config.toml
n_layer = 11
activation = "squared_relu"
moe_layers = [0, 1, 2, 3, 4, 5, 6, 7, 8, 9, 10]
router_score = "sigmoid"
normalize_top_k = true
balance_bias = true
init_std_router = 0.0327
vocab_size = 12681
norm = "rmsnorm"
norm_eps = 1e-05
optimizer = "adamw"
beta2 = 0.95
grad_clip = 1.0
train_tokens = 549600000
dataset = "wikipedia_en"
Below are experts of layer 6 (counted from 0) of a mixture-of-experts language model. Rows are named router (the router's row for the expert), up (a neuron's input weights, with its number) and show model dimensions 0-159. Each number is 128 + 32 x the weight over its row's rms, rounded and kept within 0 to 255. Numbers have three digits each.
Before each expert's rows: a language model's description of what the expert responds to; "comes after" lists some tokens at least twice as common just before its tokens as in all text. This comes from a sample of Wikipedia text that the model never trained on. Tokens count by the router's weight.

# expert 44
It responds to: Pipes and short abbreviations in table header rows and first columns, such as Pos., No., Region, and codes like GT, SP.
comes after: " |", "|", " ", " A", " N", " S"
router:211070174107134149125116150119134109145128097151105100133143160122112141115153100063154136133188122130111079191143151135112060190157055146112193074095161114141177137109133096140081141092133124171147123094066143126167146185127141129123143084158169177159132133101180155110106074088131127128110129090114111122119185098153151130098136130095132164161127059144175109060107154086188147132143033133097133063112099125161139058112121126108175133099136126144097130086133110136112159086125107
up1:132041140123162150090144102116133069183123131094139113168124108137077201122134101083123151126203075061071151162110147136166092144115160107173154176113150111217181103122073182123108132088145118112161123106065150151163137181130123141134152111171082087173128165088087156074119089103156075135146166110094151132168111142167117107098124124132121139138086101084090120162102121118148107117117081100116115160145069120143150074141191143178146163154129149133137093147184082131115134112110150
up2:170107185145126132097188139133174147096072093118115150091133146151163141156090092119064142100086118144103102143107093102176124147167161121206134126089060147158124088107120120171125167140186087160103124134087132152091096071159164116113101158186060153138074115127089145107204104106113134100161127084120195141137162093137150150098135162145120161154116118106175109119131166139166189148169098129147146119125121155102092076147169153118170169120047154151115093124202167095130139101107087
up3:137074121125119105114052151124116079126136121148185147162154164124079104181165100116161138114162147134090124109133139181065110158126108129097117221111100153121116161154162094156119116204189122163162142149123119137134132149138152142171174143122100160124117163103122122168214104133039152136121129123123137156133143107131191078122118108073183082128197093159146154134136125144083135116140089126067108200132131141091125142161139182158110186073147162124114133104053098136150164099096164
up4:148039139083138161105113109123140077140124101152159161141082145129132120105163115082102170107209115122121120172172157129136118171159123138152119136094154132164180151163129119072097157178184161129100077183054152116142113113152126146117188127174124166111081201109161160190138151083100121186154122113144126143126092238165155080132076212109146102135116121133116112118119141174167091154125070101137149119090165109100125140113152121170119162120108165123138135129118093113137162123099179
up5:136099111134151093093148123127167131154161160142182090094229159101117169135124130098129158133160102151104160200158096090137104172137074119164166083116132120112150171111174090154118102192171103099167130085128125178134101212120175136088109145135127161082097160134118212120118043127112164113046115066124129087121120130116118136124069136108139079131145103145131148068150170104147101149150127128062191129160132129151098108145153170099137140074076099100157155129116107145128141113132152

# expert 38
It responds to: Numbers and quantifiers before a plural noun, such as two, several, many, various, dozen, hundred.
comes after: " of", " and", " for", " List", " with", " number"
router:159098151151143137103138182109164141119110131129138102132121171161130135132179100160161132163173155119128116128130132153089088182177089107138139095142122201167166089094144099147071162112132108141120098035137211111154141181101138134156097158144126143131105137111152171104133121129070124182048134083107123092092123119121148167064153167125076133100158082097196137089160134115140084167104130139053140080142130112108157082096120145135126101154075171165057107098129118122093174175178170
up1:107086127109135113097095143154133091145132108154110098136146160155091157104154084131126115142110138109125188137131128165156088105142067120109119112153163136152149097064151121073120123150133195140108123123087148087101068106084053101077153224144186100099088159161142120094124131115057127156107154103134120132154138099100135085073134093151173062050190128094124184156118120113114071112087153150117089168071139141119147157163074121152098088148122134132102139133134064162153128186103065
up2:141072144144062150163068147086146121145103084155064131130096120130193149126117133096127148161187119143149049127133074104066139135086178118135136100131109154146117088145132096173132101135175105112093118124131124113143173174142115132136084114133141119055130114139190134116168123173096094068112145114107113094124121150113116184089107162087135093131140146093172122078144119106161106143095172152066145141091182108132175082139120118096160196115101090190120131118205138141053174147173173
up3:133143179120104175048090141096132129138154177060146087098106151122121089109136180097161148124115156109119110116128142105082111094146127174158139085148162152144115119090111130170146114098099138132158141080145162153121129115098126133161127072232150148071163236150103162151164086151163149146086067079133108091139117111107124171111099168090064137143102087156192119133142104108111114164083080126111143067094135192091101134137154143149129139094086191121084117151154111136167163126160133
up4:130139114178164169092125092135166149155115135077122111153100144104098141203140133139119120171172113098187090129103145151127140148139146158155163114187100161081123114179176126097122110171184115149153110090117170130111142160113124175153100163157022151121123141139150114081168172064072179153123128175111181121117086114128168125086095112066181120161115084131150118211077112119141098117067144105145095130098097148130084157107155164159091119175176125103131106123104204096103144138138094
up5:132107127111195123140151112138074149134130114112138129097074182113162113206217136132113144121176112161157190108133086149138112121146174115158080136140138222149160096147179125076141084112038112146146164096083171107117155182117122112172115163152140109182164108102108141205128094119145112165119128117132116146106098152115115151121159152088168160126139128079157148083106123112166079173073085123172201106149113093105137136095153164120112116122110174113131126162138193111092134176170121

# expert 21
It responds to: Match outcome tokens in sports records and tables, such as tennis set scores 6–4, KO, TKO, Win or Loss, lost, placings like 2nd.
comes after: " |", " 6–", " Win", " 3", " was", " 1"
router:171096129175135107109179152176094148146162128085137147170135179141144134112181128111193104198191153121120122169132114118116087190119115139107144138169103144194182119105146127191065132056168153109121154108107144099216138127149087162099111172156108136115137113136085124101094142124093168146112072133077099166109138137207151131114170112082091145097187109183135191154102102145157134141125079149098163093125108086139129085134098111078113120091124119171081169110097114124087116154160138
up1:161131164108102161127142136131080128084159091114138132069130184187145124146160191111210103115130095145104098117161131135092093131120112094162109155090151143119153164139130123132133151141089141139208108195146118112112159104136153110182113164181145139150128131125108179150146140173082106132141104189133110124108170132204136192131109119144061144097181145157226192193126128094171129155202114108124088104100132132186130122131150192097109120142119124156115109098135108094111105122063182
up2:130123131106109149180118160147114123126083128145087104152121131143100121110132100093115165157114172112137163135072157087139124186147146151150100157146081117179124096122120136137137138093169100025113166137033096097235133126095126163121100135103119135095135099098116109085049131071123101141134111154133120090113105118144117078114109148085060154072154124142156165178070156135144114187110165107163185137085124093168146131118072133131117187107085177129133118049173126132124126166101157
up3:124150099050104106142159146173110148110158116080128111192124165089090135106150135136141147119160215134087093139062111098171143134159156108177119134108137106131162135114139121099138132089087100158179166153113121128194118145040160179133130121136133121125065088104073125073141141134015111142122095119124115115125113141193132094130170104160126099125150148103156142147109142093135097140130061107112167152119149097170081077153167130114139137154111196170039158105156117096098129178131112
up4:146111128160109165156165138124165131113157100142105127139112158116162093136117090141150123146184153106127109122076136109096126154132172148115229156125072106164152136141125133083128130109074094151157143149090119138203075117076158111100122178129087137094136097147116153100158133066142185127154170111142209108131116167150131127079123097146118137047149082143164217110087159109140112212128093157144120089117155083070185100118129048117132135102129138069140110121166152182104117159100156
up5:156070143151096157143146133119167141096118181100129112114134124185106120104101098142180146125181148109139145155144117149185141148125190105148183082118172161114143150134097113184126147166113065137135081104139111149101182137136144160206104214142164108081134108126110146114113096113101140110094161075144163095127071128199159173121130146116162061120141151092196076077103111167120152098166111202096154163144164113090118043107168138103083100147185114138126150138162098157107146119142126

# expert 26
It responds to: American city, team, university and venue names in sports schedule and result tables, such as Dallas, at Drexel, New Orleans.
comes after: " |", " at", " New", "|", " San", " vs."
router:208081103141191178102114145175123134155155109143135098109129124149153182080155159151220113168106153123086121194126130140086059160137049170147138101110166145160138161102131138165076142101138178108153113066075143112177125114139139167120120153147129121117082104121089177064069103129097156186148138108079162127165120112188103120099135111115124165142124074163153151115112123143121154165101102138097218115144094118135154098094094105101144109118155186145118087092124082131115097132135101
up3:128101059120126136107123173144113174191021135087177120154157145146199073082146121121127171164163114139085131139129101142097136189189102117098181144082123123088181164135136086197125088165129088131173116090116168146122116157172119156109091166150180155114121135077125118140159152156133114123143146075127088106133139112142113153123114115118147172127102150166133144108126150070098133145091096077082159136091155132141049128144150116045192116114171169100130144145140064108139093140156130
up4:149137072099134161177142055157092072168112136163051114063170135130122132140142116113154118148105157142145148133130202155148056129131148146127107166113189106138125112159131111151121160137071131117182149099121168155053134120127108177070098107108100146121123128142178146134080139119100112182125134077110123098083158144165157147111133175106167147150136172103115166200140139118108188177157117116109170127159164096076140149119073071079099054154134131144113174064136122143107099189128127
up5:134122146090163169154135124174084105163116173122118087107135075105072127107163140162190125110135087178105183141060167135111144166145152124170126051130119118190111150148142198117111122128163108124183104076096120118129107098106145158155143097178073118119071136160083180096119141142062114166147154127102140091187103071205124141108095143172109122137096118157217098154127079127157128128135064175124135145125137139094135100120131103114185167094135183131131124101140083128119098176170126
up6:150103101114158149115149106120092143179101097143171132132139143155109146100127154136183190119087116129097133169205152090114021176141097081132181122123151133114169076099147115132113090028079151139084191092156118185114135133139087131114180209134099133121154111096115153107120129109095126181097130145134111102071094078135112104127175129167140178151147105093098144111136116104144142124155169138128117150175170155120082147094103151090156080121102065162104173100135091156156134166175104
up7:111091126111136144065062172062116135074152062197113135166123141102073073108180173126174067129105111189097124132095082127182137118130103164189112122190152132092143149099137123138115131131111089088093131171222145145163178125118107070084148106161181189171174117159171183107115140127173095127138146105074160137176122110178144115110113187132088154164136101153117123103114134147121130135157104119173127127140075136074141100138117101144105119122145143117127087101131097101156127144079121

# expert 16
It responds to: Taxonomic field labels and list or table punctuation in species articles, such as Genus:, Family:, Synonyms:, -idae., list dashes, heading equals signs.
comes after: "\n", "-", " known", " species", "==", "\n "
router:181105104147123109093123227111133096128110129107085123123140122157131118110140160091196117127142124154090156168143142155100091135138064156143181044131156198185202089110126153112063136110117127111149115148147148140195168105095123112115155149133113096115156179078120185129115103177111156143137086106098171094153146124171150123054149159105161144170140101144179184100180097108138137143151123157081123131100081092142102093109117162110139118095130152227051133116115121121129118129160141
up2:141169137121106107186119118088079151095123129166084159151132090146141118139130137133135077122101093137116128165125120116170082125130144144087154090151140103140142107118197192159108151036091113127164130111133094131124103102116072106105095109212081078096135193120080152165097095146143166102131123155082178113130160121132206101159207135136064176048120157137098126170123118093146095151117063150102140087106100153155134142101167144141119174054145104182140155119126100134105087108137169
up3:139110091159157174084182145093211071124115182192163142130141122111195119175124139160125145130153103153138057164154150124176122161109125148145199076082135152125178121115145182144129125136108114175082152104130128128166108145130108140144095102124120133150167126098074137106152140102127119094136116118124152070102091170179135171141177192087158165150146152153167096088145124136134141120128092139135146160136175079081132108177141113080098136153065160135111106110119103096091229204089136
up4:119049085102108097096088133140130140155115143131173152098100115127086124136179135105115117173143203159128167133161122166113119112150130133150127105159098163108187130117146101152120127070133057154156130152099179114159131127161172094158110125126085170118144126103145148133157130070062075128093098085129112140139094174149140085110136140068110119096158177130169188118144054082198162152141098163106151119176112074161146145149119074190074136183124077147100126180092202115094155137124102
up5:152126163117138088157144163147141121163184123122171157121098099098132101058156153102083098082176127165132139141101074137130115103153087095146104142134134154124108078158178144144123104161157067093149107096123145175110119193120128127117128122146059144084065139122111204116157132156151136144130116134116150179115196153170139148145141136115093121115207159196082142095162143140107061128134066170089148138092111123120168118135106135111068078149099216161141157132153141106112114194203167
up6:169145136127149206143111110167107107108151112065126094100118178126150107140146114107169132124073107083101047158036124155139129196098053112093121122113164137195156160066105123148101141162108148131132104165144110169128146097129058088119089155123137119129113101107201109159205105115125113150127135088113092127116187188099110159140137143126110117151145119144141185105124146132159158158166080129118114075190129106154148094142097164143200137120161210156146146110129122173095163114117113

# expert 12
It responds to: Words after "the" naming nations, empires or regions, such as Russian Empire, British Isles, Spanish West Indies, northern, Royal.
comes after: " the", " of", " in", " to", " from", " by"
router:173088135165165152077116190133150128158124127113091093146127142152140143136159118100232096195124137123108116150110099139114084164143069192139181104179156172124172134114128162161078136078101100112175118066118179149217188151087117156153147131149115114168097198112166154089076105134095161153123113107122110104127108121100172138055139129098128147150131071174158186108089112095138060157148090149142139048118116128113134128139134145124114107068134154128123134096142132131131172152133127
up2:139116142132123114148084122081134092101050082067142072148113092151110127111128111145126163116119068112111124125138076114124106161171103148157073108135104180136134131129134074147136125165161188128073124164115108124225146125125130194143160237099103102103124154082202186110129089129162142102167080090125153086142225093109121133123125132128125148164134152158155137112142154132144133158105136150127198049152104109136117112109135091174174145103123112144125122118147089079131194104133113
up3:177154117163134151113101189160101111121167148155118125123127137144228078078121130080145123089142142080098105125179192185122122121103090079158155119174175144143095099137085152148115136147102114151101125137108143106107140120130119152115104098197146137199065122066141074139107124125072148082163146149116126151143158064116161162181137108110091126133122072153200133157152177138111070159122123121143117127160103149173185140119103102168075061064125043134126115149135119138159137108102135
up4:163205096118165094084141175109152085141090120119150179157170128147100134118178091111184126177101131063062184129110101117134109169081123166143193154125157138128067143065113143106139156115127108053032125095156158149147143129138120137128172144126048137161115185101166163102125125106148170154141141115132116113177150146122164146129098129145102153137146099154132089100094103117105101152125103139139121095102105079118091118135189169172194076142117124112166165121153109101136211109152163
up5:137162168212111106145121208194154111074121109106106143097118165140096102111149163101187131151113100176125144115096136121102107088142198165132157109125123121137141173149132125155103153170104106126116112116130087181159157166118107136150128143132103196134150154113156111159100052104112157098161149182130121143061117164111119082134104118078110085122175133093128169135094181140151083175131135056139118054165079126082075132147098104180155125085108111136128073090111102201115088094136164
up6:139138071169127136152161109105116116195165095091143160093135141120139120163138089119168077184132122158145121101128114160149065139133129134134094146163144133154154114167086113166118098121123137065130116131147173103124081107116131077087050137204103188194125143057100098100188102066098191166106112158137125154135184090131202139080173154075144105163124092081132200174146101154133117139131142154140160160161147153143130131137157136144088085167157121128120167106090114098158102193103128

# expert 47
It responds to: Number tokens in tables, coordinates and measurements, like 34°38′S, 50m breaststroke, 412 hectares, often after pipes or Coordinates:.
comes after: " |", "|", " on", "″N", " Coordinates:", "/"
router:158099153105197128124115181132116121123149164088132089143179140177194144174181111068174092170144137131124150171150081136109076165127101143179111113109156150194126128149136133139074132091124153107165102070081160103171124123170149132157132116155161156170116144162134119103088064130121152208146085095068124161167156153168136139130124146138122116127155083135181129102156156125168103140097134111027150075079129081111100089154134135071136107151121137132078120088170094106069173137147117
up1:092161145151123144121166142145152156092083162118134096137187053123135177110149077058143102211107088134133092168081132099140107156156122093150107097186119174161147121091133159156137091109156117174120124121150114156123191136093145118084126131107166118159114180118163114141201095112139097154104166086058103118055171129114126096121167150111178125154144153136108183093122095095107094147144131158137171138156154152129146146170067103132097084167127202089117109119153119110145233130116113
up2:160140114146091087095132162145102110098142109109152079112133151044116169128157159100137066166163174174130093145077090155129135160107121124162110133103120135154097167125144116129119134101084102095112092144064108082156122129150060154097116080098144149103109104179126119140096144125104166146129102059056142121165094136116161106117171215106088061116133155106203207080131123179113075108090146124104162073122131107149166133133136142075087110136112174132083128168129123061104115179116112
up3:120104123101153174155107106139163137149117110117145179139119124164164143137180141089129140163104113065166167145109136136148155140123128105124123081110165117118179188149143114091097129162089110116131098094126189054148188102144178096157107136148054159127079100159153152032154115121086033144139117112129129119158074074159125105134147125160111105102115128117161142091135138132136111134059028085145133150067078071151135122143099149086075127072157162143143137075143084129083124126152144
up4:150159075101155118151079138113151113090135122103169081118140168167145162161160121084096105102157102159048096146158130145089055127179107116095118077167169177217133159080125111071132127143089128136117115132079153160213133146137127078108108158171132146065071146130102130162122073165142136154141166151126120128142183125113127117107184182136126150113171123105134208137115128090095083125135101094112108082088152057125143153140136182114096164128128134108047117146130105108111146173117139
up5:083146096106166102066183122169077131107187169071146141130160152050116209103104175101133148127129066196143149116095091107153136160154153136084142155115126128143164095158124124065101117087114123105142121164160139116143083092120120136176109119141110118131115128168165146136092101133149101120146129066146131131117147089072144132134167124135029113160127109209160129114124154120158101219133078099075103120136129156152096106140121165086099086084115109118068112123116114191126144185092129

# expert 5
It responds to: Forms of be and linking verbs such as was, is, were, became, remained, plus adverbs right after them, like often, commonly, eventually.
comes after: " is", " was", " it", " It", " he", " which"
router:206125115110118134129168156124141105143077131154137113110157125147164151145149153099173099153145114156093108140115185159145123147150121140180132162157120174179147177076160113145046223132150122145098123077122156118197170147101088164133102151179108147101139157115131126132057144118104179151095110147089122125067151089157211115061127142115139077100136122139112134145092166115169127129116066178072136074143092082057149148097137144107167106141122137185074084126149137104106157116139091
up1:117165211120111091139111150077141108070082113162079089121149122121148103111112043109099172101155134134149116111127093103125127192187103094153099133151181142143133142062115125121115146084157082149119126097127161083158108140092117133056120197138118156138083144149161133157149131124118143161139177083148149097118140179131107049120135132122143086099172078114145184169168167122088067133090125121093099160123065118120133131125154151130046165135039121135128126102171155137131122188171129
up2:195114107111175128069084134104116134167189122162105091095143087110156111086088094130095113094144182130106129144121098144084150147106126130116104097158120172174109121069174105158139146098155113171139091101162081114170098083101147135133131164087174072190146165102189139077128144112116124167151124143121099135113140134169128166118137106161115087099180110031125153173151121079103096111122133180170129157195155108132076116103097140120080162081117118131093098106163070091129067186126083
up3:172135101103147120131133177186124160105175129139105151131153153120097104150078107120184156077104096145086158145161106163156145152127099121163174167148130196081129138123133090170088161103190143154101090145157155144079116142051142146171149150180126141120120150125139114164039064141151090149102109138064094181091193136112176144105159129131113133150123133214147122123108123081082161145142088152101097141099049151127121136040134114101099116113166086151139106105097175115165132096141120
up4:114112158122063129072159107143106090062145183147091131189155103123053141107109167111122122131137086176128114134106175122130110119107130088159152123153121116090126148141183148088113094133137127125092143128148200109112183118087130098091146172105169183181146195107125190156141129186111109138099101080140089168131124149049166056141194151145118137190193137116138101137117130172169196146178126150119156119083111125151160119137109138080109127096171171138161122093189118125134109158139169
up5:178174127133087090123152135128096115228160154124173173138137214106168172130114151061184154135108111157126148123107161135100129117120141145165088118126076110155119131126113099164122177085108150179096082117092089151168129101103154222117084102234130100179175109143118162108085123116087147123085107144122089119129083097152151112156142119135154077116132122144120172155176103199145099120085098161091147160139200147111114118119131127131153156126130142150084101111184141091159096134098120

# expert 23
It responds to: Words after was or is in biographies and institution histories, such as born, appointed, graduated, served, located, and the in was the first.
comes after: " was", " as", " is", " the", " a", " became"
router:188092138169132183135132148145124120121112096131110051082152119154113105106173146075158096170159118101107159176143099174104121187131099150121136122167093144196142126082126162155054135110160145138169130048097168137190130187142097154126113161151045157073102168102134152056180125138085161151130091142118120099161131177172180134116130128113132136132150134164158143104095116158188112147117061151122152079117100101120119100132102128049101142080125118145116102098098097127111168102177121
up1:146126165138189103121134134137097153127157105158078049091148120140091078108092067109109142122083184141099154142153127149095083181114139133093122094111220125151175131150165169118136168176117148177097102079170132166171162131090169101084100153109157107143090108128150103179162121168092148119103103164120074085112125109123101062102113158172124123133159151112164159163081106144104074098088092106170105110149070137137132148107146144115117119113109102143192116093232073165100124150133126
up2:152184151097166161196138099165154136141080090152100081146150111147152150105142164145112088121168072138100086188086148171188130191124104123170132154168091111143128114139097143103085153173156093100144164149119108090156103107176107125153091147080061143131132051159129138111149090164114057144147113095127095129136120137123117091109117144131133172105148138133101149074125151101173130136088155162157143045127074065112151112078105163127129123162181201151106109132161145161088095167200125
up3:123083144125177177180153165104113079099128094073151110084118125121141095140109150142143166113094082149103133129117067124102115167127110104090095101186170147168111124113115098146074153183111099159102128112177125119096088083096150126114194165148090178113116188147131141066176126149130112171056122164119144144138098099191094172084126116179148113124143147124184103095089144128115159089110096151083172099117075113129113178082112145071180184124163144148147094094135109152140138098206077
up4:166110094078163149123169118161124132196139131145116095068178126146121166109221161130104118170185103136151126115128185076200110096146146137138155126114118098175120121134174148180119115128151126155094183064128189153175132109115055138130098090115104157139153138137150104102161121172063144149092110090133164099171134158161169148162057120136104101100138149141179141154150124067130112149062126111115131083128136116082099124112111140122195137102153104131117070081121129093061149142163187
up5:166150089149151117139154124108132110138200126166114111083149141160144096099154116085167048133098146132087183130134123167071127166100156204115132133133122136119086127134150118153093168137112124127123087100099142157131123119127125079108109158190112171144107166110087108116118121097101115189071097112103124141092117160154151097125165157105074152117174124184129121091124087150167128136088030093122153114201039068101062132150090139123098102096129132139141164074138083119148206123137070

# expert 29
It responds to: The article a and following adjectives in descriptions or predicates, such as large, single, significant, plus This, Another, Each.
comes after: " a", " is", " as", " was", " an", " with"
router:144106117174178161099142151144124149154130137129115109083144175156157155133149172089167078167162106145113076129102136181087119162184094177111172107150125167194144130151183126116073132120153137104121156121088214124184104152078110143122116119163070148190128192110105126155126107107075150138100084111054148093142158100143189127091109180062102172118139086163159132100133117121196110164138076136159154113136096132137150079115131130094125127077115113143076106077143129127073182153127093
up2:136162111165166134094112140169105102178137138098163126137085144178088082138128144094105148155138105162136069130161173081135122137104110152088101159101137126118096111099087108173124071133185190126098174147096136091165113141163178116106216118141111118098155146141143160122116108117106167085174040142091104100122127119102200120136168107069156152157118082116124107107117232162131108122122114164141140119031117095140143107131097123103143158125167090138055097075124134101153193134116147
up3:118088132108118165123123129146068163147203134159133140172183149106098154126146130166129112192163154140137101103109136149114125142111143134147115075093177163112156118177132137154130161150101191104070171107093127115135115156122205124158165144128055130147142091079070099135115156109129125129058130121086135112122149136157164141114122171079088141058134125114161138139155126056159081189043080140113111111150157123108108123157155118053134162129158147149075120073123153129159195209111148
up4:150168132124205147138129153126094139082135088133133127155124191171106170137135122081112108098108124140154063113103153100147131134160117127137115167076201191152151137135150133118122186110184080116158153109084183101164171137131096100143158065168114082165186176162090129114075101130147129127158088165096162098123089114123137106140163148097149140082154137088156118133093197157107171121113140134146115147079071137116084093120063105082133123117087118136057060067108114108126172166069125
up5:121072101137132110147163139157116164150163118177078089070126043097074117079099170101102063099167128184132106135167086142111111175130095088184085130151134138196145104153122172097106186170138105184066155135092155128129089153094128174139151152123115187086133118126110116120124129056095156132179124200103147180129182132136126115119108129104166124127160160125095120106116117058139132140165060155108146143125095125123088168112163104108148153076145118131152112110115111170087197159131156
up6:121090121184135164058131113199192131146071144118142152182154144197141144097110149097140156133139101159133150105111124151108140106086034077131147132104110153173061070116113094113134129093186136098143101155142172146130130164168091052140144141130121140138182135074137136140169085138136129144081158104114127041103118162115093148092126146039105112152108056128124111107131106181169096125142127104155155106176083151122116106078142128140143136155088152162107154124128142164082097163179094

# expert 27
It responds to: Unit and number endings inside data tables and coordinates, such as °W, °E, percentage endings like 1%, and blank table cells.
comes after: " |", " one", " =", " 3:", ".6", "19"
router:156066119155166161062133171098119118130108122135122120153147163147104121118162160142161070194137130091094147191135158137079046183120113164132109082095078186130137126077166121140052154110120127146181142131127162127174128169142106120105120145178110145157099170110125142134172122118076194137077092100028111111101099167162176118088134082108119119161186099151156144106092124151182154149089100161074190115126102121129125104084094104141105122151153130154084114117173138142103138163158126
up1:121069119116195092114104140106127131132155176126153137145145077140095134153160100075109117174104089121095098119145122130085156113137148101144150126160099134099112144096133166119099151103162164121099110103115145114127105190054119147134139142102145142143142144177204089096176150112104154102176148105014105136178104153118133136101089137152129108130202149114205092133141132164155162190131133126112155069155078134164119089132133095162164044091161147166140090077166084103095137136131210
up2:118130108141182096178127145137099149072159149101132129137104115197117147106149065168095087134134108130131037158112124076176023176120094142136147127181131114126092130104101144173121132062165149117093126148113108160132133104117118125101136148092089135169160161101143142115122098141057112115096189084107158131134104115125133180082085146065110096131149134115137097089090177112228163127158124102096143083110098056122179133114136116116137142150159133134154151078159063119180122089161121
up3:123139127173131197158151124152095133134160087146117094125173229190160092117150151119103107160125146133145161162173120135148153172138082146122101079116120119142124145160114162095096117143103136141129157138121179196135143169126133108125142152123137152164089102149089084099161088179124172171091069150020178156058112099099118152141086127120185070158161119115127174131123139148101134134141138141108164103097116089103087110164159099133174117132119117173092126159095110230162172174118162
up4:138101082164168124138153116097135129147211106174177134127151130156186126148090117114091066169105168108129108156118157098079138117165149128181071161127127161129166068128084156149121135156146122135200139103146141163171164181140134150166126092151101153118125171127175134107103090101154147146095051171106116145166105129120140139112110136060105122146121139117140146160111144093122129129115122050130082145178123167043220068157103184129156150161166160192145139100167145135121097111149177
up5:114032085145142118135143115170066176112122174163174142093118113156170119144181154132109128162145191146154151160154139134115135133117135079144083108105110130169170134139134121121098137168082176145172160139110138184135151124128102133167140148124147145137043128175127119094165059098140161179060169141071101144092107134140085080070149113089173083144111146110094132194120133152151074111065126110145162089166086096119125074171085155155111110137112136127140131095079094190152129184123111

# expert 18
It responds to: Nouns after "the" or "on" naming days, times or parts of places, such as Saturday, morning of, night of, week, front, floor.
comes after: " the", " on", " at", " a", " The", "'s"
router:191088069178167134084093145162150130079129124157162136136153176170123116115146137101172108155142204094162154181132123159048096143095086124140170070117157169135140092102137171129069124103146100091160126074121123102164164179119168152162108152171120129142124141130135156113166126111074159156107086085108134126177105109141162136081158116084087116107173075166127145106124098139163143155100086142044191149137085128141133120113086184093160040139133107146109130089098146144109142168155111
up2:124104114095127129122136112147146174180170128130117100071125152154138105184183152120142099141163153118134073098151119097132095140077103138084178149108108113188110076152143169183122099074179159103109173104116139040180147129082161116129151177115094096152074111117102115148164181147104127120103153144137139090143117089154151090027107101100127042055193121072102109147132109131135092174201056151084121138133106131135135127116147158155104162107155123146116176143155134127119133161138113
up3:161111151109164104143113137131174135106163067127066180128122163091143130118108147189159140097179101114189123157156104178101114101158119134126134143139146108148158123102118105160122124142124101172105155139171131108217097153147161152155113137156104148135161187156084103134151150125109105121172095138106213163169123174109156177066225115107106184076138133124130084124125175173130186195094143049108135162074145123154121127111103162092094103171141101089110150169105162150086125176123113
up4:108143092138156100106147133153115122143147095048073104129089152171207138117086179090134134134127106116160124134177136122131103146137103127120142080144123142112141095080126094121125112047107068135112069169090125091142107096143152098119119104179139189146140121095126153148149131089027116114114172152098100078149145143134175114053154149135144136189159172149155131146121051106158101133138123146117114087210064144172077107152137133141108123173162104154087129171102116171066141074121096
up5:140114102163153113136121130123098070089137105110119108127169185155152089128147127102139119127174148103118099120143167169066113131122124083097131169083173124127128102153181204106122157158144120150180084157114114171138112068138155127188141158083111157157129151102125157144179125125058119132112047080078076188166077051131152161102162134094120065127136145135089120144113202099151143100081134105083124150142131140150183145146132200096127153151120126108158079039112134119088131145094095
up6:144134091151139124179114136080093082143117099130156122159164108167063140118147183089137162145091170161124154135122152125090148138142131118088127134141162169084189132098195104176137128093120140143155120076140138173168168223063137133161226180113144104139157144116144098145161113133142127163110108087109128114120094137154113034161150090170098186101182139100117152135122131081117173116098088114118155114118135169190113119115069099136157092117123119184097170066133165107104142070117114

# expert 41
It responds to: Determiners and ordinals before time or season nouns, such as a second season, the same time, his next film, the 2021 coup.
comes after: " the", " a", " of", " for", " in", " during"
router:176089141164121148110121140093138148139125132149148092164126186173111158103200118109159123173164156115146150153142120137125094212148092149129156135135221159145193126136148146131082074099139101127131096107122164095215146148122101190127118129160045151170119189124136176116140130065100107147105131135082144084117120114166171137099167153144137124130156131158211148096108098092119098162113115153098102083145143128132136118132125177090157130084092114143072078082141162104082164199161155
up2:126155131155198107116174135169146145066120020110152134098124167158137150120101091133115165128151088146115153119123090101118099178145109094145125110158111182174113141113135104106124171165138187145139136123103144109166126119103156074116122165168109095118133177143096123192092088121193097173164169093159084125137233113153158091137203111111146131091187129161125207107106123129168089150168115168161182142139085086128145133098109129159073127120137151120114112108103086104108139166098181
up3:121088090148087130131165161151108128130087156171173091140123194186125195138136143126091090145129140138083136116154096096132118142125159115167212128183137136186154083128184103085136108143145140109175123134179165153111069147088172156142099151130092148127128112115066170106128105097128112079138096139126106155125104122147169111096089134142113136135116139125133091165158079159082095134095140172095127169057146079157166095100124121046117135135103100158092092118165097102104226134037125
up4:141173166199092141124080163069090121164143106082160180153210130077107111140153131151195169157155119073107164140107118164185111157156127165093117101111121103156165155125128123100123131080113137096165142100120117135185179164107146173173125124108104104098117091063112126092115148095169124113190068167092141189150100131137119134071101136149113126142070100102150215106191215148124174144117145150139127104136136140128137109154128148081133158130136112163067121140105134161160117170099152
up5:125047125117152163128072126161142151172132145151087111153124121112101146104129173059162119230157098127120132120203065176092107156126152124121148130106212106134124187154127125111102112101140138117139056101073142095138158153173106141169088086196116150158129177108099142150134124136157121084139115108056134091114116123114170197119138184106122156183124083155137108093127105160162063194102140087158135114142125148120113154156156099116188127133121136104126134128175133128117159156196099
up6:166109121181152079118085186147144154079115161150123113180142130153177123129074064148149177149118123112165159150135103166109126120101144172176160071160190105129169096116098145110120132112119118197168127133164113158091124124032114118120115127144097108089179184134154147075113142096095147106067156087116135140075094130119150100123120146147140160125135133089148133139128151097111108166147122175160151111155164177191091113147121085089075088098107150172085070086209121114183169160111100